Experts of a small language model.
Experts: 32 experts in each of 10 layers, 32 GeGLU neurons an expert, 8 picks a token, a sigmoid router, a shared expert of 64 neurons.
Training: a variant of Adam for the experts, 337M tokens, 5146 steps.
Below are experts of layer 7 (counted from 0) of a mixture-of-experts language model. Rows are named router (the router's row for the expert), down (a neuron's output weights, with its number) and show model dimensions 0-159. Each number is 128 + 24 x the weight over its row's rms, rounded and kept within 0 to 255. Numbers have three digits each.
After each expert's rows: a language model's description of what the expert responds to. This comes from a sample of Wikipedia text that the model never trained on.

# expert 7
router:096127119168133099136149119120125106079136090142100095110170150153168129102096112120139113128155185127132191109110133130089140100105124127092113113130100154133138124139143141130155143129143116167143159106129095111119163153146164142133153126139102132096119135123086149108166092128086130159146106123130172144117105073090114109122084101124136125104126142088106179135135151101124120147127108144180156125146110117121150120130113133148153109124163112125154168136134185161089134085127155
down1:147121088116116174109141092143108136130170152069136147138123091141111097171093113120131145138154098125070158126145146123124137159168139101114122162119138142139128110152117122156161104078132125125133134150125115147112179080148092136090113105113140153135128139142137104118117148120125149152143097127079155144121139106153136100113126124112117136106171145137182160166083126107118111124127125179128158169139089151155067162136141167116129089143094112102122124154085129122145139123120113
down2:126124120127085086100133170132156142114119125124116134147146112140161115151132156123118145128152085125093114121130102150140148150150117136121120165150180121149117114145148168165155142158113075116117137079162093151124088144123131136139120135122089106141161154122129165096131093202123154116098131096160113093102159139105159133118090092092137119104100139146122124101127137107151139078103160161135172104141130134110162109167144147139122148121136174111107158127109149078096115101111136
down3:115125086084148141118121147120112106146134149111123096128118139120137098091146132117091131144103102127142090096132135126181141113177151078143138117141201112108165117119129142078103145122148114118116123121113107085115103173180124122102133154148149129090113133167124131186133147145143108158112136136099105197122138119119147130101135115149161129110113111136100110118117129110104054132141150161111114137123179155128131117079150132101124116129087096116087144162123129133119112147123128
down4:127105154127107105105104166120164109144153158144124174145165112141092149169142121138153085124117110100123126133118122120094111136109138139125154101143134120110109179126151094077117098132131091135105107120122120122126114179130121148167143138102089141085139121113116117150115136102160166137125135171139136110102116183128189146117163125080140140133143168157122135163080150137105180092109124123086149123153149141133112122139117086122147140168147191127112149157134108094148143117134100
down5:086100135094121121152165141143132113129127114167146102107127159082147140142092158123159145128132136120119140139100154180127124099126161105162123118130101154119141114132101158144100123135120108142161163171135130131147053166149128122095133159167122127149170085084143103111099097174108156105143104103116129165116151097083117125130161144160148095160110144143134113167151134121148098165142133135162124096094154157129111127071154141133154143126145126171117111127142138091109148136128131
Description: Line breaks, list dashes, heading markers (==, ===) and infobox field labels such as Species:, Family:, plus opening quotes and parentheses.

# expert 14
router:120115122136121110107147147138095138123163112109111112126112176139150111110109143119066103135130135096151116081098146122136142125128138147145097067122149145151120094145143111141167131137174085126105132094149122172092125177105150207142151144136126114135116149104108108126139106131069110124092110111148169147139102175108143109138148105073125102107144164078124122108124132100133141178127117144128134159147123112139113093126150135146145154156114115133131184121105138137146153163142132
down0:103068140122122099103140120138128140121107114112120082097118111128153124127138151086151113134137118133096111142131097132141120136149151145129098119144121087130138134145091160175151101214133177158094143146157122144151076112129100119109120124086122172128109121165150104118108081113151127111122126159129112118185130146139094135143095151149125100148131147111105147083167129100113113161182141116125133140096095113132141086080103104154126115112149147119111122148158121086140133142146154
down1:158122126094120103129108113173108123106121141097081072152147151102126134130138141124153086137136125136152088154099132109098151153137116151125080123099133136097135153130133110109149133107091095152096100135143078111173144186159129144124105136136148122117159070119139116131074134119113085152139199113119110113162148146080109125160132118131139128133119169094127107153139150124212118125124113136121138148124113099160131114132134110175129140133099118123130101082115101122125129129117131
down2:147139129119130112133160109200116139115084122117104169112116124121158133125154112140151136108123130161157108132125116092133106104158134126111171125123131135118094159110122138072144105098148160123105129127129138112109166105119167118113095105089130112154127096138121112103102132129122118121088114120140116139128124095084119109123122136164166135152090124159142137083163131165101035138147133148158106120154100166116118159153086139152113142129123113184162142133126115173098166120110087
down3:089125134124143081133101110160099114093118097136110128139108109084148126117118072113123138141150146154118081116155115108154121121135129133116160079110116125155135164133130102127114136118118160183116131121093104132160162133105093169148146137103118155112141061106135118054134166094139136156093146153119170136123125161106069107104088092105111174139152159152145147131100121131122148141128130135139131178114147122153073128141147134146084138141124133115125135139110127138133143107093143
down4:084067097127132150119106121176136163113133122108075144146125142111140136145113101144110132074131146094149114160138159118125167139142091090125088121149097138135141093100151147148147097117134150103145088129127150108140116170105119107121124121125167154113140093114085121119076113088109124164109158124109120132053147093128131136117097143153125137148132083126127118077128114133148094127131140071092107121118109104122137152153095134160146094122132132122147128097096120108128080112142119
Description: Counting words and adjectives after the or a, such as two, several, former, new, plus the blank party-column pipe in election tables.

# expert 16
router:116144093132134096131096107104104125126147128132111124178122161100155096119084093141111119115117154115153156124098147112136125109131140081144068148139061120125130128137169103128135088161151102132109147132127111163070116142106099163111145088119146122082096121152136129114150105127087099154107098144129126141129087133107133143114130121114133135105143124137117149118177126068121115156148091133122154159103119177113138131187114094141174128107084117082154136128160153141129105129134123
down0:141116122099114106143136112119108100110112126103137124157146152145160114109134119128131220138129049133097117131128101108127101115097147164147158110104126118121137092125136155068143139128167120132157124114132145103102156142133122134132105134171096093117119098197133085112086071137140121144116136146158145141159161128125107120121155136116142126118139174103088142146144091108146108161121132151167137145147145149129138119123145158114109140175164126116152139085109139126087119162144100
down1:142130114125113140141135087073147105079097156151105103158121122155126154163104155151162118137132106149169106156113152121117127141108092143134127126157160220161136112116107142136145160140151127144134146123157092119144108122137129130092174144110139142082115140114115143159055073148096163130113132132120143125077128118116160125112089127091128127169161195144137138128152104137127154123107128137147110131122106099121135136148138120117140171092123144145085103140129129136122095129125136
down2:126129121126158136161132079150092097152151115097146117124127126090147098132160124108142091132100096133075114122124125164142175114162112109148123099126117114099127111164109143103123095119107133123148092155125118094151175140107115111131137134086136066124130123148157154072116136115149116153137142129141117135126135132109134179135150152147119152108113132129106143137177174147164175125107155113126095146075124173141124107105183108118135142119130150098121158128153060136115145152127083
down3:135124185132138168134128133114145157098109144130125093126117162157120132138098138142175147128079116137146137108110075190158089135089120118124149128134156092111111086095139142124142113086079119122146122136165127154152111147117097109109152097164098188134116097154151127097092146119104148153207118119155130168140093130168165123165120116137152135124144162134123133105135171125156141125097130117132134155113125137158139132155109121124168122122125128113106111107179092130143130128136138
down4:189144130140105158088143109124147128135136109098133150165141088152126140109152143111171103115148126109122123150098098116116149156112137124121106101108112163119128127115140101157113150125142159138109113149143140078121128082147103105102147136159105108134146091132097120088086127114166143133133129113127184114133166155147066112127104142175110125132198178109142152147126132124157137108131177136112128112149096109148105113114169133132132107158112134190152140112122131095112107104181110
Description: The word the, commas after place names (a, County,), and score digits or ordinals in sports results, e.g. 1−0, 3rd.

# expert 30
router:133118119162074094139088150126115127101142125167098055146127155183130125140081147116119108124108156084095146090101121140126135121090135100107128112138119166131135125135163153111139158133133133095127147134160091099100152156107181129090113122166126107095125150137118149112145086131094135125157087150142138108126091123108129143120169140116176098127120108154120153123107129122103126143099150109136162095167143153153149156145105132176147153125146134098142134111121189132135165139140121
down1:132107137153128131110132132144157146177112127096150082127138132138113167142189148170132086133148130121166097140107148146122154176136131168131137160060145124127080106147105125151065123109119149070124138117185118146117141139118130086145090125118101112147129128104142095112086134125123122093142125144114072118116116136176084140127130072117099102127114161148131132112129133150157107117149149144107119094138101114125118101130135090119094140142136116143087156128160116107091133123117133
down2:160145142162147158114145132106123072161060117141154154085120118147146099170123135133141144139149103103115143136119144103139143085125104123096088108148129095106102125140126133130166143156135126066145097135158127117108111135090123127105120138109121132117107087153101141091154151141109180115110145106121113099142117142122128153160118142159102187159132114080113147145140166131132134154104145127120083133144127153133124094137083188074104094117136105127141122137151135153119077141144111
down3:158077104106116128141129116148154092131106125128148137104130153084132102157096156111124145098160140120118121138097100095117119099171160126147090149120118152154158119124156137162123150096137135142198107109150150088113147107102088124116132128161099135129141125120149142116146126164105129134125126135098120143152146110189097100156146151135101173160084114149174151122152084078143098118150149146089167125124128135156148113111173138183145152146162138111104118141152139158130116108128108
down4:130137093110122157127108158110152101144176165141145124091128148115181147120171142133086088155106112119118110157122117120166102128122168170110158141105085142142092146152087132114118117136165156106101153145120124106057158157106151142114125098158147121161122108120144147119144154131156147152092147132112118086136134197127089121103148148155104102107165165127148141132134115136104136133081147126163091126133150113112127142108085118092131114152148115113117091116136144140120150164120152
down5:120129141177103116157164121134168169150129126111114176178109135161121120159141093141143141103112144118178127088145131174142120162104074112124119151108110145130128140120147124130148118116172084102157144122125125123146169101119118109144119178114105149102111156106095124153098156141174138123160132105163136152115130129094184138164111126124113125140129114146127164109119131183131128116140113140130104103105151110152138105171134154172111139112100095156179107091091125177120121131118137
Description: Footballer and career vocabulary (team, played, plays, results, career, work) plus line breaks in player biographies and statistics tables.

# expert 27
router:099127121124112130150113092112097124107183141135113139139093142100144145067099134144104112122104147088140183136107125109120133146126140091157041126143093121140129097127159136117108092129150138125120159120172112132089142114114120154095152105107127093109159131126113120114149090118094115157149134126181142140137105121132101123104117084113116149125147125113084140090145130108132124125133127080120132159123109122144181131158152086127143148139113117072135150119142196140108139155168111
down1:158106116127158151142081124130115126092116153136147091125110110100125130138163153120090104119089144116126130112114103122172088171148122105109153138122093086102113174131060097143113140157119113157117172107144101145122106140163120114151148108134114073138140127154160157154134134105144113124119125109166087102116102148126116146131127099159102169128163127136090135151139153134107088147156161134140100134138173133145145133118170127165147133120132096107175153103114100126148143177154169
down2:146147131114100111144102115160146061066138196169144098122149096149170134111069119069123110146124127141141104125142112122127109156194130116154144102163123139107153126169118120166121139121172135123158144094101105171120153137126124138120122133113124119146153167125134130126137103151151148101119140117118140120156151146146162107151120143127127049125094156117144151106158093107143085152091133136134150126113124098090131114141103134141107102141095135120118127131140107141131110140082129
down3:149125167156111153135130140136098148164161122109097235158123129111134119126117120145146086121131131067100100144072162105112160166109138120115132125129109117137138128152131146189081112120098138094116148144118179131068108129132127110138145142112146143129107136131138127104111144090151119100105112109103136100149163149148141135087129121128094105142109099153097123101103162161143132108130094118121160125158108132090130126137161148119123113155147145141145125170139163142125140096099130
down4:090162140155135118145144116136152136135124117101142112127110163094138158138110138136137066151121090084138133159134140155132098166131075085127136107124117142122137131133150136135121156110151174130107062146110133158147110121139124140107139116070104086091105200104122123145106128107138147152157132132164142190078119114106121089097116135130117119129098129145123113123117062139130091173140138103168103108132120102141109104099137103095107104163097143119112134121117158125104130131129132
down5:116159122138127121121128127103117115133145127145107144101160131109150124164114166126124130102119120156129125125175113162108104096125082117157124145103162117126136130123134145106158081145201097169175128111107125126125120104125161142143140138125128123149063123139152090128119172109092117159072152153149127124128105142122115186153136127092163180120146106117121100158150143066101172171123160152122114135083156130149155117108149133129145091164102122117145103122146152103134147108122149
Description: Prepositions after verbs (on, from, in, at) and word-final commas or colons ending list items and infobox labels.

# expert 20
router:101109121132055079109108129122112132140149152155119086136105140173125095110132132153106123116155139108123135049108130116139138170127127124144112113159148133106145106153157116129131127144182117136109171116176139153107130166109169170076136109118126087115125151131106136126132123155083120138138098127136172112130147167141160117114149097114164095101150129119113123096105107130116133121118120118114158121148128111133163090156139123183144192161107120119127131120128182119130152141124090
down1:147116145140096141175104093140161162127099129132128119137110140120122108168141131132142137118135153108119118148158120088153133151087083084131102142147079102108119118151130122149163106109074164133121194104164152138135084105145110146117151146098109115105172134127121107151100112144129140102126119134140141150160123100117122137109129129107105108146092128138139143124094135127077174111102165117104127118190166114170124087083137153138173123124108120101151103151092129121145121181108147
down2:120146139128142083116129102149123139120140077132125149160138158119090166114128166117100109095125114128126164140141149104068113182143134115150131112109128146092161116122159132133119123138086127148099156116139091149164114156205125147142138164120176135124127133150136118119140152139112138171124082141136162118157141094127075131141086099139169087122098120115144104123134101123107108118144102137118168150132124135159092127104117077118111142156143132128147096180087115139149161139135089
down3:117086130125152147103130125142109128082124108169136127155124124085143129141146134142105110123116122111092141147150144128128107114100142120100106127112164133108148119159080105158087156133103114141112109089133158129133089113136150160168118152120097120199151158136156128097133118120125117136104174110131137089109127106123137127137170170116130162145169093144103118120122121164163162125147144085146132155113115144091140158120099100086098128106180178153164156170138082108108151096121123
down4:119122176111166104110136161157115150125126092083129128160090102136129098142097115137109121149139142151092132092131135150080103125134123167162130128125143138133140117119120096119131144131091106192174113107126156175142189130084141133173110092149138142128116130156079121117174103171095103144117113134138110094078100140146118147158140144103183148146108129138126147117133158100102154157138107133140138171117132098130154116092122085142108092111143144139151119134141111135153115145121093
down5:117147132114105130141143128113142117151154113139119109118094133138113140149079110111129142091132127115104156162095133141097154149205103128139124142128118107121108103127172160149122111155129080130118125181112123111165062123121122127066116141139122168171120076096140110098133112140133131127161140102137123107140140112113140104139102107138128137148107112091103144112111157136157170117133100115078105106056126132151144129096159124124119147133123117135094090149141165201103137125150125
Description: Suffixes and word-final pieces like ing, ed, ation, ic, plus common words after the or a, such as American, two, lot, order.